From a checkpoint of a small mixture-of-experts model trained on Wikipedia.
Training: a variant of Muon for the experts, 211M tokens, 6431 steps.
Below are experts of layer 5 (counted from 0) of a mixture-of-experts language model. Rows are named router (the router's row for the expert), up (a neuron's input weights, with its number), down (a neuron's output weights, with its number) and show model dimensions 240-319. Each number is 128 + 24 x the weight over its row's rms, rounded and kept within 0 to 255. Numbers have three digits each.
After each expert's rows: "comes before" lists some tokens at least twice as common just after its tokens as in all text. This comes from a sample of Wikipedia text that the model never trained on. Tokens count by the router's weight.

# expert 22
router:127160070152126104149100166117108096117116121173152149148090116159135107154131152132133148123095106113105128115135157158145092132159105126117123175121146069127122129152141133129155127155136087156121122087124162118117152133129152142135139139
up0:135145160186134099168067140091101111124128109131141164156099115141154165120135137145132144110165121120165140107121135163120061143142126092145147186145134084165100158132160166099205140136155153140093148134131129137120119113154158119127141142
down0:160161116129130133092085122134104106127143114176144130134089145136093153153096102146139107150152134134114113098121128115171113092097102123169138162182090123147145120113111158143110100121114141099112133129145163115092093141068154135128111121
up1:140116129106177119138106094163171147121158088143110158125109149118119146074134145112136143104104102154128166197174131123102117182147156140127090136139092102155128096090105133119145101122124156149126128134204114152074159105141165149156149103
down1:117131173101165125129136170122118117125144125150140165137090136127140137114114155148129139138104126090132120070098148161154198168130137119146121118125132143121154123129140139100118124167142105092139143156160133153114140179108125153142094114
comes before: "1", "2", "born", "A", "aged", "N"

# expert 58
router:112139106144109112149095101103142106126130112147150143130099118126106136135157182136140093124125068138148121136130134155117133151168105115124112140128172139122128147126143119115112120142112070191127136125108098141132140128143098128142126081
up0:119141114135161170122125061094108149141071137135099101114114112128134114119118127134146155119133123065146137132147101110126169178138108101088080116162155115131162141145150152106127126161137118139140132198112138076139118140160198068149126129
down0:140128116132129142122107157106105084102107167098171091183099137127134143125150086133142154156059110157136181125110161093151125131121168162110139118125137138125110135128159157080155110140141152121129139105168134141106139098157137167148113122
up1:138150134133114088129146126141152114132114122114098137139121170155126118190098136180109126179135099118144098098148136120127107120112086124136157100131167135120113084090144157116104172101142085142115095102111149146173123168125137092118096072
down1:119145108130130109170171142143094150103131116141166084141130099164165088089121169098113108181097175112141104097149157113102137125150107100138176144108127113133123140096111125119182090199138152122115146107103133090145142126186099134158115148
comes before: "1", "2", "3", "4", "9", "5"

# expert 53
router:122130127139106086102151116113140137133104155146116145154091133129181155113120207154190157078139095117173146132123153150089135121125124167142130126138165090106149135120155115079139146111117128134126143159121122149158142128120088170135112134
up0:137175132144102127152161104177118140130149141105105171195136104142137118158143140128159167115120130138167087128088144146127130082119135141116108181103115090069151151129121133130131152151100106110101127175115157121142120097152110163168139105
down0:073123140121133166123133121122148134125132124170141086095128138151120149152112178105142094087123141118141119167167112182170048088143135135143101111149103147101132144094104114103116096138116092169133078115100140096080122126130113146131154140
up1:141122116131128119156127132133151146101143146152144154123092102129117130133124152102163135151124161200128156177078114082098134164149136093125125115140109089136103114130113144135075125118101097177124143092166130158139148115112157128118165082
down1:163097166134081145109141140134159180170140132101131097112116125143137141091127131121093146083139120183157096137127107084111160125080120150126171141200094162121131098144097116146120158171118108163123130117150138111146135149120116114125124112
comes before: "s", " of", ",", ".", " and", " in"

# expert 23
router:140149115101084152132125121093121125159143106159156165138082168147117132125109171134124152111162102097126152142114147138136134174095103121142126119164163075111115080120153110125117124109136072125109118142125106168127141109157140148160113095
up0:134144120157123146109124127146104115122168113109152179125140102151156099099117168130152182175119161119158157147108151120110129176128125113144118132185119128149143125142169142128092119163129162094105123154186160175098081130146170158090108086
down0:132173125120134126175173137169115113132149140099127131143121159143127126106114105101143126146114077157121136141124090137155169095158150126165146137093124105134131109171132105127123132161125145153057125148155116152200140161106124117141134154
up1:164136106109128098126189145071096099131134121094104156138125080142141164155070141132121084134138125112118115123102132116110110135136148140062094132153178087121124168150130159093131141120099103158095141122095148127115136135163117134136142103
down1:156162142127143169072096111102134168182110094121156164108112138142119137128133177162084141122147098117122105120092194147112157105095139138107136145146125117117117112063141175129135108140130139156171146148140141143057130090140132126137145141
comes before: "s", " of", " to", "ing", " in", "ed"

# expert 31
router:112151108111117150139123110113163119161100117176132143111094157139115145137098139111126131072128100093117145093153159165128104152111131127197116147130179078131096124131192101103138122101139105121118120090086148135142135110111133147161082086
up0:165145125150160150113115133119130117120147118140142139110092175158127136112136142091137134147132120132154168133140135086124099128098068150140165160128149119137101143125146094150137139101160105085159122141158115142162124060127106175138112102
down0:112145100111128118116129136114116107140075096116119138083124099130121143177133144137114121171148087146199102156124112154176074121147133131150130138136113150114130119128081130184079128158129114126107111112124127101142129120106125112101117122
up1:137091169083112163111106102085151141119113145079101168131073113114126152121146165055117099149133097114116143144110099142159102130127099126097151110102108138083156139142108097135160125128121115117129090150094125139101171117141137174115181107
down1:127096117092117140114143137096144165226133133148153143097130130136093142109104168135118126127144141110116149150076175114122128091148138136139133113159105129096094152131120090119089093118125139074146083103100132158124188112126125139055108143
comes before: ",", " |", ".", " (", " in", " to"

# expert 62
router:144139091137117147095112140104155147154135105134135165119083140149135147084101165168147124138118023109107155103085147152133124182130110132135122144116171092125121128119155130098128133133149124142145161139143079187134183112157166147118101129
up0:084137093094144169106137113121098169124187139105145147075154138129105113141119136136155151173114096120122148081095155142112100114146128108081162169134125128117135135078112123145127162152118131115105142152122128112125133149102179110152122120
down0:128135165163143127116083123109096166184147119091141174117099090134167149116084137142096113137125129127128128141109162066111124148160108102115113160106134107149155160148140096155119133145115080146142153117151138152135146154127122146113150144
up1:143136105137119164108066120131174154193118116106162156112117141145154135115177123146107107132136093136099117097116132166117104103127154141113109148136144099092141154086101126155149138083143107126128148137118103119083122102124164115129104151
down1:147131132130130179127172124104140136148085108172117160111140138101146088121140120163121134136111137124122094127139122152135158159070143146134138095131099135126126122148133156126082115137129152126107131085132138093120160110130119149097114114
comes before: "s", " of", " and", " in", " was", "'"

# expert 14
router:118136137200122129132117131119142109135094102144147144122116112164162106150125162118119139141148072086107161138192157173132117137153120123177123162136159106080094135130141088084130135166161114166126158135121137138162119103125144126129145100
up0:152167114144106203133124100089120128120103138102167126121118114116142095144148134138127166132120133125132118141154171104104149164131137131140149115141090138088098092128107126153150150142083136156125133087100141097096077106166114092133093115
down0:109125159176152144105139092131110134136095179097092134118104118142124111129151108161130109098146145117127107104071150107169137129125149054132106092122124170153112149175121136128135147114135166141137117093140145146080103129155117097139107133
up1:076132109162122111140126093142155099135154096105109149196129155112159135103078154110101172139105146130133138125149128125174127096133106123108126140132161141165160113128088149128094122146182124150123147162102119148136158103175134129099108162
down1:127130161133148126155147077151120085146132119087104161131131131129111136117094145127136164116140126145151094144128107146145142116121116087136107101116105115162099152152138145121136088114140179124098133152119118100125141108097161140159151116
comes before: "0", " |", "9", "1", "2", "3"

# expert 5
router:134123093165098120101124114113116125135131110141121205094116162149098132144120114144194148124151097102178140133127119121113112095113124140105119111125107152127114114163153121132122168138141127129121144138109150162120159132141160143121075140
up0:131153170146109123124130145125120107143142156127152109129089091130167151103137080108139116157101133099146163139114157131126118150135149144120107141121096160148119135129149117138120099112086069135157147123124126125083119102120156107119132141
down0:128137116101125147076093091158125114093117156109124104136148099085107109127114134144142118140130125135156122139138069108184108128107145154135122133108188091122097131110105111130147124152082130107111088122098148120069132119111164150111171144
up1:166140117109131215112127113106137130119138141120096125124121118135152110115110113114149129137132144117124146156107119140160158128157113156114136148096147125117093141107144140104136159120103147108136196110126140118111151160125106171114196113
down1:176099105179177140083177152140143164152114132085120126098105149052143093128161095118122118137147156143150133184093106148140133103117110118116148080183110184096111168136115106112121130152110134166160130099152158155141109142149145137141164147
comes before: "\n", " The", " He", " In", " It", " This"

# expert 6
router:110119113123101130146146170084134108132149082178114164120119132161110139114127171166189165110164073144152107113133129145100139109108125154123143138120120137084110066139150122122123156148118131147099146144132148160120125115133164129136103126
up0:152151105124124152141138156080159102128142083130129113134123100127086092146132145160129119127141095143117140121145126142111100184114144109149125140107130116114130097115125117185142124142153134154118117113175109092096118135081115043130108126
down0:090114144160139136116162076101169165093110147154122103131112130158127107113095083130107116171135100151141137130077137097137117164139128112125102101101100144113106137136152154092159096109172130148099091116104112117159109096154129136132134085
up1:124125133158140123125122135138111110085135102071087146136121105071114168132105162162130084099122102118129141134117112155104154148161132084160122154118084158102118125110137147112123120163131146164144138140096141097132131096116133132126121133
down1:093147110181130125146135138126150134099135197095137149134144110204126118122081108098136111115106116119130132102101136131172110159133144119099080101166144129123130116106106123110112062176170136156162107105102128108153118121123082117102137095
comes before: " the", " and", " he", " The", " was", " a"

# expert 0
router:089148147129137134121150112109118116111113125142153164143089114170091096126116173123149093120159130110117155127142130142130103152107109129114112107122100161142149144163142109120120139145129134144170111109124132130145098113153173153116117130
up0:129097122131108128078116097130117109127173178147150135125122140131112104140111104138139102091128150158129135107104106130106098163140114091169087115135086090099123147152160083118165141119126122153151140134127146133107104128101163166111122134
down0:165118130158119130142131079117132132126098132102126122105133140120175123131149125166113100151119082117115146152143149099133089103143140140114133113102096120129109110079136114159130110110163157116161111157110172094106181130116103090130191107
up1:148120151111089077112133095133161117165148104088132173123145127159134131129064123119117128105117129114132129139128136121114095137111127067140089104140114168174154114131132118105127121160125150129100119113162113162143171119119174131143127120
down1:111187135155119136128123085147099163105151158131095130118122092085103141090132059168110148147130075135122113113162131096123146119123088132129087159119136118100114124146084162149127127132147142151096134145139112121126079114130148110144147125
comes before: "\n", "-", "|", "==", "The", "==="

# expert 10
router:110133111169117110099147086095106121120137118106149162092122143121131097129096153126165109143120098136158129125135134113141085104116139137160086121105096132109131098150130111130125186141149120162123138138149150177134114100118159149143123149
up0:147108076140174169104153080121116131131135147131169101103100164172160145143140103162141113129116181140137126129106121103129117107144115124154125114149106098133147147096113135110167146089110138157130168117133149133067110149131164156124144126
down0:143120153121119106120080114161190146141096136125128093086121126114155100153156161117120134110117127105171129134072102134113119124132134114117115137126152119154147122167149118077109093148107152109134082091149178121124123156128134139118125143
up1:089148164124119116131081112096144151098126106101119151095175130174150138119122113089124116134125121170167141128139125081140089167100136100121139135100147158088137080130140122153140096153127107146147130124147166169150151138153147126135155094
down1:155106127116097110111120156111132152143162119114108142132125132107117171158126147102126091125125113143126107117131166159142144179137076126096106140130146123132103152114177149141124133141146159131110074119104140168152160097121117118099117122
comes before: "0", "9", "3", "5", "8", "4"

# expert 34
router:129116102138147140065101103127164090110121074181115154104118180119143107122124197119106156105163131123154106110121130129158118111148168126151120126156182168079143130139126133120116128154161118168103166106120159147167129082090154142113108127
up0:106126104121118131116168115142133091126123126164131134111149198124159148168175137164151108104170155152118110120137067109149114127192170151155142090168114121071110132125094118161141146135160149141113152115084173109139120095139153157138139135
down0:095149148143104151086097119118144106091117121119119160130110107107098121173147127174120138116155114126118101141132116160194148115171143153110103119128155141114098122145087104124133144131151102154129146132125145131138161112108164112159112148
up1:155111112116153129125119130157161118125104089112138125152139137108127130108115132143140150127142150108139074090113091102154116137174134165165092151167168133097125124137149116121105130074169106118103178141148148115127146168133125142157135125
down1:138168128102109137060126113133148069101143121114130129110095129146129160146114116157124136151106143177108147167128131132132158127148113135132136110141186126111112146108124178089152125140109115129106101131145115114107065118102121142091106117
comes before: " |", " ", "|", "0", "4", "3"

# expert 3
router:119156105120124126123108132117153124122165146159151154130114164135136143118106137155147170149132104112158135065179165129135112127156072168160135107134143095099111140139165118130087136147136108120073130136077094120150084140157122196136116104
up0:110084131107171139128120118126140155144187157151149134126126167129128127084157127118115110134128144117122129144134103138152137096138166128092166142079097103121168110123128173124174149128112110175170169113130079148142105182122130122166134120
down0:106087122140068160139140139141138133128137110101097140167130118085158179055161127093119106089154179131151111117132137140122153122117158142116119131094138174143098112064132107113132169104113130118128137099087110121139156158147130180101135131
up1:096081109131132101149113138116114122138156113133125156159098116170164101133092158105119126133156161103110162131129121112152130117093114131121145107114115083147081131099172112132141114097120140077112117106118147146094142124154160139162119150
down1:137141121156173177114161147133104111144134101154115112128132139110146145098109157118115130089127117120141121124137154148156122150119163127159154134171151182114119130101139123165145107130116171183111138120148118133100162089057168126160129120
comes before: " the", " a", " be", " an", " not", " been"

# expert 24
router:153179100127120116128156152114127104137152099156137150108107128123101117145153195102115124119124068131129127064129139099133123132120086120101095159104131108144142134137143114140156157152116065169074129108164161119139179108123141162124104121
up0:069130110130089138134167114138128069151148106125123125108112103093110101105133116147130113137103132171080129126117123151148134131171144142096131107155136126126135124134114124096074095111163099123132106134106145137112183161157103127137141102
down0:149220115112104077110117105101115119130139112094146117134099132120140110101126110117102113139110099122131140147131077118085107139137122163124118120095053083096154121137109098170110109092141134119097137124089159154127137105094124140133119131
up1:108176144092138115150128123148147134094100152144163143124069091152113110191129107140110123149134119132112127128149160139153109103127174102162105149114117140149120143118134096124151134115106131162155139111100116137104107172136151083124159123
down1:162163127138153099112139140152092134142135167135093118106111126143131099094132173070097090147105161132107153090115118172139104144171155136130135090111132104149111141117155093118147116142154117085172097116135150099109125123161059120153186129
comes before: "1", "2", "3", "4", "present", "6"